Experts of a small language model.
Size: 8 layers, width 384, vocabulary 32768, 81.9M parameters.
Experts: 144 dReLU neurons an expert, a sigmoid router.
Below are experts of layer 3 (counted from 0) of a mixture-of-experts language model. Rows are named router (the router's row for the expert), gate (a neuron's input weights, with its number), up (a neuron's input weights, with its number), down (a neuron's output weights, with its number) and show model dimensions 128-255. Each number is 500 + 50 x the weight over its row's rms, rounded and kept within 0 to 999. Numbers have three digits each.
Before each expert's rows: "comes before" lists some tokens at least twice as common just after its tokens as in all text. This comes from a sample of Wikipedia text that the model never trained on. Tokens count by the router's weight.

# expert 11
comes before: " the", " he", " it", " and", " they", " she"
router:528503407622485527532632429464494456462606496548473537478540471522441466576409478535599385466495492458509556456507588518398518484534510480561579485501553597497560530532620493391533455549465497491497470473503567497513426440510543528500517500471518391546496507530496451454566558445477460451510596450452463505514490526636473488447448558498499483549521516480444528440558468590464561451507
gate2:586482484536583476457491462397493466535484495505454497407529581439503397508545510437485476423590513522535485416448426551574430546430541507491531493454446422473539490481580517483492477516448553503480547543538438565457537491503545483482487502491498524555518462529473594527505466489508506511499539553468523541471432478502462439480549447623459531502477463503505535515503478565482580479557
up2:557512487557592497464480514472498478489509491493448456353486594452559407523502534481444510457626527512503527492496479555561397456440539552524509457464454472552590477534542514463520489418430506497521553467522418515481601466536526478470412518537474534610456528522431604539454515418535503511540511529477574524450424478527415479495573448553559394578464432537469507571510461594505586447582
down2:435537471491421459520476456448454476537452477482491473491516404489521508472505524522461437475613580566521559540480398538479521461518467607505546438529532594583571441443504492532480487484410560568482472451510495536507447421559536491521524540447478517516384546496499420527507530498507357471521359438532438476399502571443551473497458497582509565452425534450484489441468550544538517525534
gate3:548557552531493572542555522538577418442541461488552460534489512466441433522432559502398468524535511436483552441523558462430525540529404478598449471392497531508558517534547533496482560469560553523553496547503491504498427584493488457512435487443513487437440596544620506469489454505567460477524483444441500484536500424424514462497488522473488538518540503591436523606576429448553482456477
up3:493534571445538613488574609469542385462572504418534469467453549525449406454448487440481485570483451459426518516548492453506504489551461471528436449419505558549514507546567515512427557462554499576569458543435483556469426565454542459444420460524524502456467570503569511495462377544569453545531532431472357535504504422482520443476433559454497555509484470603449507606556526464556455423491
down3:458494488428459567443604516452451476563577474437465525467457453481457465527483466448485577604532437499473458446404450468548432537531363547465548447433357506543475503442511610471526522582464458512494575470485510583472495486555506536488553561476483465544454566538490515510493507526499493508456516470527506521558498514577534405393441461538491467538478573422403462569539571567514533424594

# expert 34
comes before: " a", " to", " the", " been", " not", " in"
router:482493435560423455516579536494554467516504540512542507552518551500437509486532455512530413496514470494515575580550495459483440457521519503577532473413464496501498450534575517470540470448450499501552506482521540463568383504599445451517544517507548441533631603484510436421441525509470472520531552625520520463457508502483534492524517455518451482492495521514415553477505454499536519596542
gate2:469518522578416474451529508426506520545470592588508519433534562504419527431430447498422488475463440356518449478470511498483511461520475480582525486429557475456475505569517484586443497601573581548517486493468497488489527568509462477481483471469549531607504487483525423531528497533520517522569462647517423436526439601473532485481531519592559571497493444530403501578557440476499483491483
up2:492488545472505473489439464488485522524482600553514480446484502515393490412444500533481478521453453547512438474472488457550541493549558447486516513395485428429491547549486438564493404569559566585514527417505482588506497505514499410448427443486527509592522451462566449553545485515518539470576528598520428446564478578401519441474468570524519573536547444541445507445546463489532513377556
down2:502482558606464457539487480523531513484458476522519488517545496489563578456566518503530525481471550527480463529553518553551442529450521542498413502469480493466506378590544534490448523451461544400491591466508464410450547544556471526587462554456475523504534547518485470489443585518447485502513456466499560467477549482458423536482549448432542556508512479513440435447448617516492582471500
gate3:591506456471460490536496470498560591446585521432528522525431486601502579472500542429501573481449502487406461552440544437537513463624555501507473500508560540488504429484476503612554521492407359446535452520558503522450544563480528518461640509560497617572460495507482535511576522474525491480513440467468412348533496559511452513544515533565520525517562523486486598440525491523486514509578
up3:564518476476534467517467426512427508508552577465546547515460455567563550445498496412476573450461369487464472570453544455513534526589480492456518468507531487596472522486487498574491536527426404562467403517451503484413637498495486480550578481552488567512412513458459527553478528547491502488519511504385474519552433537487454477547505511555486586457523527495460593372501480574517480511515
down3:530445486519452643569525479485542538530505518538412565442508487504397520533497533522478432542514568496482539506498541384587555492461461556505450483490633499569542490490500454632463518521529459560498508589397508595495494520538541491525523563414466472510537489414472397466544489559535526425572527418607458556529453457451529447407504471471487484549496453521407417467477550529495437510552

# expert 4
comes before: "|", "\n", "-", "==", "The", "==="
router:529607466513439450502613510487605533483482463514430480564551475434513552515516469470457524480600442490488510507539505494512381390527394484494540455512487464431467483560654528474448443512493392493499613461496487526491542625595540559497473477485518485503646501510499504483506519517525392552477562554517436474501541549509537546472507531569443486526472506604424521492502518403504540547494
gate1:513518551436550580478516543527476460553486498582503421517463526474454539358463570507491481556559556369475480608506489519441491528468440478524470525535451540562444513477578439468458489454516594571466532574491526524467454482413524506595490531456516415406448477439565447413573527467371437518504493528522450424566514594519482449503445478424499480428500484453425539478544579551490509503451
up1:480502546493531596542503558505491456531449490571491408512441594455509448413410485569585481519506587389489490551464453485457501477421466472498472505559459569511501536506545459498461509498562521536540494559504587449492503563462578473612541577510521454455429550479505418422563497478419454496479496512539423437544515536503498459465414584461481479453453380476389430405476570562464492471494
down1:509479378574384521521469423482480476511517476469568556489547464463487391518505473513582540536481517512513584527502493493525516527458458507484448489482499581484444500421465488518600497487525523427513567457539452488430481452555435492495491515527452523522502428500522529517418480552424502458470565401416525431441418493388548504566582449487481511583426493473490510444499534569477566485605
gate2:452491433427553459516502497556499520583519421601526395409546456578480497493611518466434474502459502528595434499476500630535457431497519494540497507552525507503530454487501569443425619450519462588530487501580433481595564450552446507443569468426520552525558516523555524494557541551512488548467420501431478559466482514567445453545567548453494548514509475603457524516541573488504461433574
up2:446446456479601517503493531576524492579490406523542327445543391536479516507618471475440524483518516579568423582500494589534500443512510543528411461518497464493559447504469589466452624433568467514533515504527454504530534443522426485499551408445521530575605513532542518532463603459515501513499460515457494524503495488528550472567582539414573555507498461577402500484572485460522471478637
down2:454534521551526518512459465554479538493505513445553483597433506507523584602606491517484472431444490525562468508438551539445452469433571541517525467517454522539515604522382484530517478562451464510462553438550458548579544518510546516536430490511579586463581468538536571490512446487480430535491463467541569526496423493396486404565542510574528500511513516415584426481500636558506429504538

# expert 37
comes before: "\n", " The", " He", " In", " It", " She"
router:589441478559459575442564496509535493472522471494425592462500486501489466516487533400610438471538469528506471562492597544488553491527519502491526365536541486530514543600556570432508479622512476558551532516523464516487353494591509621490560462481482474480577564540549479450567529471502429514486597497456449581494526492602508512437484498549477464491539512528577506508497470395553574479549
gate1:428554466583473526522558443546547431505540433555478478430510490470501460494501425455541486536512493638468452562489619475583474445557539517523519403492499481505617516559511510533602354559431475500456559453398532547540478452509512527512449499476515473403474458489524541363547526494561511446468534498461467574562481504513573521501539429545468478496509498532422404578502549419601570503561
up1:401539452559436508478524437537580488512574494536511530446520475502520442484478443441578449564551492629517414554493560531550475445562534531535479445457504480485607572567516500527586400557515472475434527448430548535541465465487475518514466502454484468388523439482555514368523543490614505400447524502422473549594470469475521512520523418500507507495496483533422431548469543492625603513590
down1:495502514439489488495535546477503532501537493541475556464604539571454485540541580458485523415413492590480530553481487490419475568540494441518423544594522512470451443563434438500537541433504578548490492432604487457511380517523596492564530543577555486448470443515474499419452394436511532433444454527443459541529505528412517387519481518459522617530454484505442434427537468461456482407489
gate2:471457442449572417528421411528467526551446491462536467431498525481514540567452427527574534523520538578419500540596587496622514516555507477416469505534521447615527467439393446504492555464534560511553555438475463566437398508462491491454559443589475441504475588523531541459549524484545494527551439552576497503393489477534492500453463513483481451485489505447502453523494483437486549513572
up2:474499469468561410500438468476528526528491481505531464511499528432520514527475451471516572522568592564392502481587493551650518453491506529481451559562601441539541551442433452531528546458488489443530536453465493578421458488443468484418492470567550489482526512478514455582557498510571491524530460553684529462354452492503497476453372460459502469442478461456503462445513525446469520479524
down2:540476544459516529417531495496502556521517495509473488464439532491466576563485478516578466547473522605586430460498528550476501395524548520481534533511466484482468487605465485496567432491617534551494495553451453483490454483401557412583519515439524482480504515466588477438515491543519563426582490402494465508504550433520475525474455550455482510546478561530491483521494497512513590529500

# expert 18
comes before: " the", " a", " his", " this", " their", " its"
router:454533552554480485421482459421572516500547451476463521565464523493488534490515427494527411487571494517519483564524524412484477472513558335572555499532512534575535482628665546497482469508443437448550612486355511472453380562523514546437515475537440429507462583519608570430440546496509406562492564536405506522573549488435435502534495513537534440488443531506577548472501519465515514526551
gate3:390470430502336492459490548393536502550576481509555542536532476599468467496498541576451442454522565468565484463479556478473436512459527547524470536523474469481440517465518543510463508481491519481620480462542523471488595561521505546518455404504494485450631509500523512491583565441520517623604530594405525462607408456490512582443500523384464474466551479490533468497489451531513475493506
up3:400460392474427509469506546390609444512557505553549497519566503519508484422491503583480422460527478486577533457481601466483498545530477557543448552495452460418521414487517530580507527457444472466516494413556566402589620540513516555487451408477479541511553496523464510545582542448508531533594543584477500533568419469444514487470567481432529493446547548456463479495450489482483440488453
down3:444488541356550484503499521482463504458483521564466517485414502422587539487485527476448467461535413489472517505438546489451550501478522516508534480508536513550493542585547410492552478501467593472423539506499551485531524411538510389497507495486411466503466512362613419434533471544467528555493416440540482504517503484460437563495518453507502462469436509498505524460481559534546475479514
gate4:425498515510497492498541528513563422507374477506523546434525554459520571501605513536481470415572622455425480574526601490442534506544524523465582550535478428545532419459508469476475497474488447444472544634493511517531545438535437552536499464489419514364435529447485587535415518478475462518498451469502542589504510617524527469502492468527438511519469445503506470511440630575513502449523
up4:453481516527509471449504402558583387507469452571537528453524507424491571532533514540502467391521644494425517569478561556485545512494561552454592520549511434440546406496554446576478515477530442488491513664551529492496557434520347518531526517511504582441488481506564586515391511464542472485498443436445459510480513573584501527571547439531463449548517472508429451553482562559504498517553
down4:476500493520525516503585465521453529467529436429535439529521556535566469526494455492468528431434479426513570484502474581503540528476530461509548602431499530555522575489557477502489568496413520443525487413456357502485564390544418436558503512502541467484469499443463512419536506455530538586430549498477612555525483587548440400512516501486494462457540594532422462532509412496497586451459

# expert 3
comes before: " the", " a", " of", " well", " to", " an"
router:567573482568529489488528586444463451506548450529428469583551469469506554536536423522475483496539517459598548485540578531556508400454512436510582442478508575563545449511525492499549497486511469514426531491475510499536416522519491521437450472465538475451440541485482427381392535518460453491588532581483493495585531544589523451552434565463544379465557556573512505490486494601520606445564
gate1:474418550547606491510489566488502588607502405468510498448522574567486442444411472504399456547589466492580557533556504525517464474471536540547531441541520503535531404594556476502538379538517457430499503426490469517478522538545514566508529506546463497481505501505429396491442523519430478435498474493535468558548526568550462453571435485503585535503420569529428437456539538534437464487475
up1:519460489475536473499486504491491649534523430455478443501592573578440460505421497458490465564561467488499612447520485455510474495473496489514458471527540503612546479562535513522463455473463443528464427447526457540509469497570496568582575512579452454540464513497516397495461559570431480442467514490530482485493460470545516507515507506533537516436422544543507441478581487478445518438525
down1:515470519467510517449372567583572537489459452441549515544551493539488457533522471493419519565396456517439543529575600647490394535514488552550574507505554524491483520445446500474494488424573574489483477497544465565449490543540447579514490534534462504547539438455533429535523480459549483456513491520494611479513421414400403521529451487593475472522540496507360410391434437425466545500423
gate2:423481510456486477461464479405481456430506577412478464479575416507449445442450553465500438467510532470510512466500495467480492392599511560486501566498465545431526544494549547528448494492522502507555480510479451605508483546532544468426499540489458508560508476532463544446457483497434534502516534501453498526522531482620536471433414449542471461504441545534551581553519528538460463538434
up2:483464528421470458447526485465577425485480507472510526505525489457459514467465548574453435447484594594534517469461531457593513421540479569532504542478386606456465535512579547522436501452550553506415507531468509578481506556483527561432531530442513485503567501469480543412485443509477444520489571487448560492550529484637496516460466460496474483509360574576515491532498476553507398518485
down2:582453535450463467528504478420557434511462593504427518451497497373460582493452519484494520434487537564451525496516526524493551514588510605600454533513534527434474489549442491457492622434498575414506532462499465469482482522532440473454544499545470498500512581497470517338570501527529554456510582547425565485510503490564483510498574530488474481484530396501487499480467466575523460485497

# expert 9
comes before: " of", ",", ".", " in", ":", " ("
router:515550506554436565491555473508501465530567457427444508473491439422484540546449525578545477557562463494437533539510557565428464440490506493527537413535561501554525569579598503487527491486562427586488456512409516564473490594505473528493523456529497421518467443394544498533450561504502520533505472480520477565658543457522439529493572514408501442487488557539523545414537595530507551545515
gate1:606455512474487528510566475526503593467618457417485578472553426463468456435432470473506509485508555548426515506477566508618418555471583497653472446500496535419494467344540472409472513434485500514411523599533509472520421496501505442490525493466414533540437416532492522472510540480440541511454441519488560520589497530414489471497468578520520519415485524523465471477539585509483517493540
up1:648477466503499484535498470522491529474581456479470573440541417489436476437488488486504537470499465476466506478430515509631447562453580485541523497531513541463474462346535481462482520504529478572409539680459502503554460542534524458502549499432445529584419382546473484529440532580456566491417490504428515484575475563471479524530459507528557539476495523530448468462538581518530466543570
down1:585471554491463428461484433540391432490417548534531460500419532594496541506593465474479458559566464568499515461466562505558516482456463492375469526465517515439468560487530449549538491502472531640488542618521467466462500473604396508452618452451489457512491533533540555371542528473581450481428578559519529439517402579532524494536402428577429556471445537524555546460477550527507437532401
gate2:459529476387433439498525518537576509568451538547441512539562475580467639527539552577503446585487524524527442452425637491551454506449576484547467482481549458399586524469549543522566488560416559519441466480536492438556564419544432524451525516573501511484511390435561540519480507520437547572415482434441456467465503489537430547462475531432512546489561495428551436588539583461432515501560
up2:463508452411392416504492443539559481501462522499505454529483469496470625582532556570484423551502486535448406493406564479504532521523543453512475545448556412533514648445479546444545469520420549490459373459486507469569499504551430531424476531499443459505536413569529526524499528510469539503414525466412452498498509453559482494431489552478479491556485473494499467549555533531443516575509
down2:419413516498433526541490425513463504619469442500508554416493383477526525458470539456496496493498521395517486495543520501452451582512523471560488478418500411437464577544516521591498461592423671464476475489489571409494434591514533459579520382493559535438486522472561528465545494448537491510555538481442449521523424471548546415482455459454390457439471401523447532475565507474320469499484

# expert 16
comes before: " the", " to", " by", " a", " in", " his"
router:497526482522482472509537539511439489508483548453440568518544537586433533530493472462502410587502445463466599579499503493469422493485535453574570421453535479484539484516585584429512487474459519583487563523517571534538478521552504471469595390515485463484529628513456491392433547504396413553564542514446489457498489547528541457510452425576439514432515537537495509426538449476564567549578
gate2:519488546488564512504516456514533466529614558423464533484513464614493470477568530575513531520569427419394494543480347456428517507532493600552549518434486526472450485466521544453602531506547445431447523574522512492419433448569540450540507535506520562491497483554470465394430424482542522445523481495427437509483546435533523490475425512546479481481526469423603484455514476460519559543393
up2:559538585439532464535526436554480502567595522449443521517535442563556470448557533582536609546603457407492439557545400464468594459580532536569545494470501473444423485520458531491538537518551486487412471606444606503377466477557555459508431493576435516462495500501464546480471449574521552466552510476452385574549543504539512489474462474513436479535556439423500531438507450453536530469432
down2:499486462560534525543471567532579584485543458515511421636511470556599513522539402548561521485452466578558470556420403488548429408469469450452472493473456531508467464477582481521429432528452413543607470517614437506525511459478450489498497537486540461533498450542447481334609474479428554484535484448403554478481537509510539466464471485516585462515527519488431578541454480516461441462505
gate3:496449536522512465400496504539446558517541441546492457567520616487585494584563418424474506494527454512492553602582554560455538522480446497528404509403503485572529604482490468471553542486556586583406532532456531494569485478490539587543446407520444483548467507491516467508465518601454494489600487508442560477477549475528546516505509567490513471435491428442363526482507579484571471487465
up3:521452504461504505385547511566425550511523413601521505550476511487560516592534505445499474506469419481481521574480547518499587443449466468521480558428484439552538563464450517517536530489559606544548517493480478514488534458513493549526484370461449482490421545547487498464441531518544532449523449507449534497532582426494566452522590623505514481460445446496413525541587561490531499444465
down3:527476541474534420521448548524445497440481413458505483488462469449426576442492510578477413582453517486485493553557514515497549532490539510462497427575578519528450450428539471500512511466453519530426475494515499447500429511477536548482379518612492465409484523533451536431452571431429553489563474488430530455573513463520562551568492587459413543506487453519595485492516464520545473433531

# expert 13
comes before: " |", "\n", " and", " (", " in", " is"
router:449410462599515467542524571474515474573496509521437556479499436421419564545536545568463450522595444394571493514475529460456480406523541431536548465504546519512528502511583466465454489482534452551482551459478579531524480568424434500544599537453530434389443469535525542505457586481492499482439458531488571572606549522529497472444585484521457430560479542569453514493518487542584552472479
gate2:546504413518536511484549577604498528510506478544518532490474489478546539436575491578445510467582470543546456517537503516524491455461451504567463521545443504499547545528478515465458543480440433528446520395413541439516517555477461564471462559568501537510443465478399489530472515547462425444585477499476479495364566585574471452477504493443472420554369466488406485431444550453500536472414
up2:573480477489505589459520496526509513562550600586491576508470472503494521455558513579487516523556479521547528475503450548457476464400510504553489461566452463464585552516464548456398504484425480540387554327504559428501471539473483536501465548573531569519468483475452455545522514497482473472617506494488508447356581529567508477500502501457501475537375497489425534430494485514537518512385
down2:427458439521533474538473474508386568520483489522493515478464551522556547466529485507438540505438516472570514552530433458464402525551478548548521460511573539432539459446540450471586537508448566575515453475463535464397529483496425510522492586496568437566455523533536530462691484505546475422548444544530509479599555445506559549542461442522542455491491587581506349513442564462508573443470
gate3:479353538464456518439497458494503523460579469463441531535522462414408465497527493550457517458554546444519455495401455459420586528482378500524473474528523449472563475422513527440419510536547479543415529526487560400454495409476514476496562451547510465535550547417448467442424538522511485522422410525550541494428531479419458579503457578527476521486556531505525518490555403430575475481521
up3:488432477509445449406427534494538548524613547407425537501474416487454395545530489577410517492464572552468512477418474475420569552453421475488531519522528510504568531445565554393446442548504509570407464510468564458397515449419563532462573477572508465478549492425421503490459506457524413504380394523544516445453456473475452568496450537544448576533520544455415515503529494488529487482507
down3:492455482461460535520580562530536628586457487481478464491441431532539593413483467478492538455511440571505470481458530494502555576496450465501484614500438522612457526494516452434544466510530564609546472442505380590502515454566523428619483492475543531591479510578432529471449461507471507567643516533454517593488501565543487475543548446418494453448491537548539578545508460530413570461516

# expert 21
comes before: "-", " -", " 1", " 2", " JPL", " 3"
router:441484582511512565392510564552504472481572527512486546491584584500498512538455481615442443486570515494609542544431491554488452437613577421509531453526556545549576464520532483422516499567457458576537522507523477482503408476499593591485485531385421388448454512524514565394582551387416403520456467520521497501473537489541489549567553470470543465440518555513421520471504519523484608492633
gate2:455426505526459564445418515492466559434495438485496514504497462461458526535532450386535442468484577408493495501594335576592497413454460556510472529477587487475558481517519526491526502532428414509459513417496539505453480568489492575533557508422618567504455449438558476436587529533563525454490504528493410408488464516449560569521526448423584469513447445470539390499432461538493596569513
up2:522486469571472535431409536512576547433532467470530512509489446485479480591462459454552483470445576469440544517568347598601548460543509506491471469458537507421507549482477558472553493556511393468511533395511539453443489494478410529532537485517540604529477530482553498476587484509575459496491470497485424499480522492480484544537448429426503439576425449470416415490410444493453539567534
down2:577532503495521440466475545556530502404567421483401491560437564571476488450499514538565406474461541409470520475515493459499450515464540425438421493543543509508450523505425432465506399541399570481427559522494532508547514432433449497584473463501491498593508580401430470492468423541468493503468461433464477528476513543530474407501511454539578419543546545528520579510507449449506530428573
gate3:466545439483497467482547473507525484538486517493534520449528576572589507508455446539595378513542473493419431544433541563528466540561539516535485571414506559458578615455575453490480475478431526484558531499620531424486501432541444531451488423496578484537546553556513473462567587529584506538465398560547409495436495484516495488544483554445497422563477477465535613447357440460492536523461
up3:506546474464508490500535476549441454530484617478530553509554661529574548489408463480622446492633493475371438505421505529481472538546517521485554506414476539498531602478612468524519489502451551534499493474511538432468454475523461491566487456526597528538549551542561500438628574506487509520439418558527397541458538542585474448560521554539490429521550456469525575422478480441504523578523
down3:550523535541519556444483513533417488515521520499465508442530571527487493472528582553587535444577433480559559555572483546458482470395497471475479504562477619510518456473594443575503434458429435487406529441508477522536531555536494598555510557562473536442456462566521468529547395530527543511521490519465466481585505445505474509430440570571509480500634467488528472535537449499516544564488

# expert 39
comes before: ",", " (", " and", "\"", " =", " is"
router:483468523524426521494516501459526528557518516469437493541536492477472525524506477493570457506541476423491480519536505507379506435515504515579559496448544461530484434540510546457554523531570511561490422517432546505529514557587587481500488475542445459398472457501607470564555555503413522539457507496516424475529522532526553485496533580420583452413440535522500542464528545518607574530531
gate10:453525510521500468511581474438523505502397463549441584438496421562554462472503528459615527502455462481453552426559554489503538488493485585461488531482453499479557405476481536524472491493529524585467512552441448461535580552491521524551418399596576499519444480580551549502603570614488497483440462421435439511492486519489497557520549503534522543437496497503510535517464500488622542621541
up10:503524495576519433496628517452536459532501510533475598367525497546590449503470514507596530500407471470485521445501446507519507574509492609489517467446439482499551507419466544519474509516519530539443454461424457451573558555553546538525508459567601420510514507578550483502608558495427467473416469478523471508508500502430424558513539546540545541411449490419430498488449447463601433569515
down10:506505511492487447572506457414517500562490484613535527427491565437420486458448579489487471530459369524402557380551463555521453376476533475429540549497489460465521613522503431512499536445519550553505536601421491686471508565514508491493483518538472498504509477457513507478500461553490568524513528497503568526524493542587514521516492503516348544516520551589479500441587486506469450558449
gate11:531608513483508544531505562493482436440562476597462524531497556513467504515568451524512412529437413430526367436440480439523577466554475542511519443573478578438430501527529559387428540521454423504405527560459444494489558571519513609490471526500572500547504463469464554504464482488414539574499563498506466442519562447565503522518522535426549489568520497444472457534460452492507550469578
up11:503605539483530444521509566570434427474536461533506535561465508499443452495472465571445459488493432449462435463451507495587589520585499450491490497575541499411473489557522499419418493533444423500486489500463448533571535559531547601476507529468561463549553428497588485509509504519526561492481519523483415504560512475567522530538468482440543557515498522459490472468497476505514487491543
down11:426581404486521439523464495535530536445515498568466572581473506541531528547589564531470475423552533421535529413371533493571477529554536446536548437568399555468460502548492525410401473457487450527492547495402555477683474527503515405573515498537512478584566478518411417514417456401533516559531461444383499557541446457551502408521418492520487487516491542527595442532499569517527372490586

# expert 36
comes before: " |", ".", "–", "%", ";", "th"
router:420474504601492487511527457516580428482511552453508466508528440472490497492513423566473461543582389538549521572491622422376481403559472504558580547534477501467483435541563586476456532508483523587449470512483448587512504518484544511483489450531511480417523519445482488422504521457556442476415493508465460507574484511562532404500376521479492415468455487575522536475564452523508590534444
gate9:515413544429466581496484550522543516463465519386526542479558448448468372545538541554498443499535555442491613478489543468512473485515468448549539480521563490515526470496524517490401516486510523570423539497446508485441516597487473506583504533537573570549543435390587598515577491520535454390556540543527486442520437440658537453525521570436453438452582519445495543636516509503510523541575
up9:490450515467473613487443545554547520431496543436556577433519489463438412558494570580523487485549470428481555430437388466541472451500527471489474524506577507519467489542579542488468520475520520510453546564431503520485530570482544502544557586488532554570568465451579597553616492498544397416609524521510486464520467412659515456493561543404485483424555579444559546604514511502525538485562
down9:516494489560492548409500539520571389480456460543484547492531475451600547477509421508485570453433610466474466529510518427581512537536525519539539489449464513493557591536452449424548501542518573507468530549574603488506572478572503556503524386463477473521492495494491533525510493566561499526509530543458424558464403540525600516514555458532494492446514450485533451516524504422489454446486
gate10:486473461513493463513528588477508440521441552418554595568406528439482496472509488454457483484522487446499633500547463462539446515473495494474506531398606556476459577515481495560576532452507483525551461460574372552526513539543517504489510527490554453480536554429487530508428539449562525510528630466448490493515385518608577614528383533501471494529516423473443485476561598519536471430502
up10:492486495497573386490459611492460403510509571436579611549383506474501470400504485501493509455558526447532628512525453438560486499459491498491504501394543506471429606540515489532570551427527539561583430506584415556543477540530516478451542512499512484510507465425477505482460539502481479524515608517459464434463399551569537603516440453463432468493538514512405469562629523485565439416480
down10:478498430576533510472481448428506483468621607475471450485527568563468468459441497519484499570485538404448550474467603562552542568512498488483533591531487471460450402596506561565477528406498479495506429501513541462613495548599490503488588532436501484459540564468460487471550446562395569516447584547472458442582337428411509489454477372507510431521564584560502492501403492542518477452560

# expert 14
comes before: " ", "\n", " 0", " 1", " 2", " 3"
router:491560587596496494463471431528517459479563516490412543495546473518474586499448446569484453465688455438482475505541517483423459411504496546464572439479503546582497514475498481548520445519589482534485457561438514560579473593473509471436542423518501520471548585543401508434491516478559383537448485488445418553543460450463504512520441470502453580458413556501532543535519481513472541534486
gate1:526497531560524577537504522479472429498431471548524567565496429495533551440447481569506391486550482441502433415459609631472541463448514449481428428517459534504530566583519462479432541507605554529447475579471527533522525539472509533508557566471477484493515524424523538552524463484488440494581470495406505539540488459391518497482415416496609527477551469431483492483490471561526557534473
up1:582467566548556579585471490477502454488475439517515573543528406471566580466484480588433368542586446436545515458463548721448548511438477438532499456549506484494490489552450521473490512491572477451503494555469460513479516423430425491540586524481468535513496511426484542535553457532528526504579514495442517546496519475460475515516460470552582559470613526427475505501424488527452534536433
down1:475534473543498464483435542481615531462418506509469518463606365553528465523472514538441545529473487643587536485495444517436441517557514543578558507483460440422513420450436471483511556401472474397465515498488522469505396560505532474579555418415573453509636495568483427447520529567526458446509485420489505516561468505538458540415534450535512460501492541485553431642608447502464462547514
gate2:487538521529543530508524558488529447516495575530504540567574598491498550434500548395540489477516483590547445475570492606520496460538484591495486497470504498497479454460544503458546569524483465552491538585498557478503492436520558636528536505438532513499522541570528485462415452503523495413566463561501580509523383534515489515515493535461471587492582541550478522483527457420551440605510
up2:449555532496598533511456497517508498481461571461498538566599581451494597445533546416503510412436495605530472431565483583491443517517467602517476544458497479514513490447553495501592595541505485487522534597473598452532442369498521662548543476476559533522532531561563476480408419476466481406521440510509552450502419548513529476457517495500458556508624474566509493516544473449549468584453
down2:499472500493407397540554565567493489564568431516464437424570470382447504519568517485648566494503522442481506491507463453455538541553439485493427489548485551523462434462544524480565554434527463576514513482528518448445555555583438411474482464542470595575537468542522543634465490488520508547477492419511489570567450506522546515507537487545525492509524561517544496489461504597537488524585

# expert 19
comes before: " of", ".", ",", " in", " and", " to"
router:423475501545458493486589474515538494520562496481400503496581405458456505498390461519511407578491500484536482557537522538455408409488518383532526502523577561484501592511623489461571436484513415533480515584466510597544412610514525414458558452501470499479552473548455464500415612477494524521447560487497434470584536534569481451442535587377516544434455511543467624439537486475535552466564
gate2:453520490433452542463512510514456395505532462453500526508547472484459525559520477445488559510364475541548488563526481497527521521443484507547394447396501431558461466404501459545431523495491479459554581594393464442471552532481547486523540514429578435469564493486566485503508500515482566545493540491458465456547404546581518485524447459533444386562482453498596410452462515526515523585547
up2:443526436406443544500551487526486357519474449492546446542500546479491441510522540461479501497408470559531518473575398494531456542501574514529406445471507449532416447427564489550473493527545489480491563559419487451438528543480574436478493544388589416483576491491534495495502470520443542489602541429460479422534456576561529409554484486507446445498512404518564482512442397569508509584530
down2:487466461503508530487493393501552504438535498459502487441571482497495525580481577561540482424461440434373419564541509423522602551520537498514576513528456511542544570515474417474536438559476480520506473553472552554480539464557510488455462504590448523471457576529539558542492480596512495430492526440486514490634499568447612518475526556456474545479582466563548494538398589484509559527572
gate3:380539535451490474531559449513471492470531430543445508564526448612540551546546512480544463458491554483471484520487579439525435535646525422549535549448508592566518541554474441499618510526426466512506592509572501499518478482506499552495466518448577487451508457540415485498450551503496430498403581495531479447436549449456539546534512612472466529480526482453491600546538553405517523454351
up3:435529526469503502486536547510435491484582485548524567561516491552600517550544513535451484509583537516553498566519522420536473604586505382509566407439467523557420511607452474461543520546507494572504492620529439581437489496519448559493519474457599526493475460514479461539401504479513451493463544507447572454465573449526569466483492587496499451561450476450493539539559588475473535442404
down3:528445524524377479474485434523486511586424515441514519560523556515460501445561487473470545587499584589486521538487493481490562565484502483487470626548489532486513553656476442476569481463532621539437463563535563482532475493561479540508447509525543496437529488470584522591511437531494479521523525450457567496481415503417501561492507470546443514530513433488526484539539538531521415463576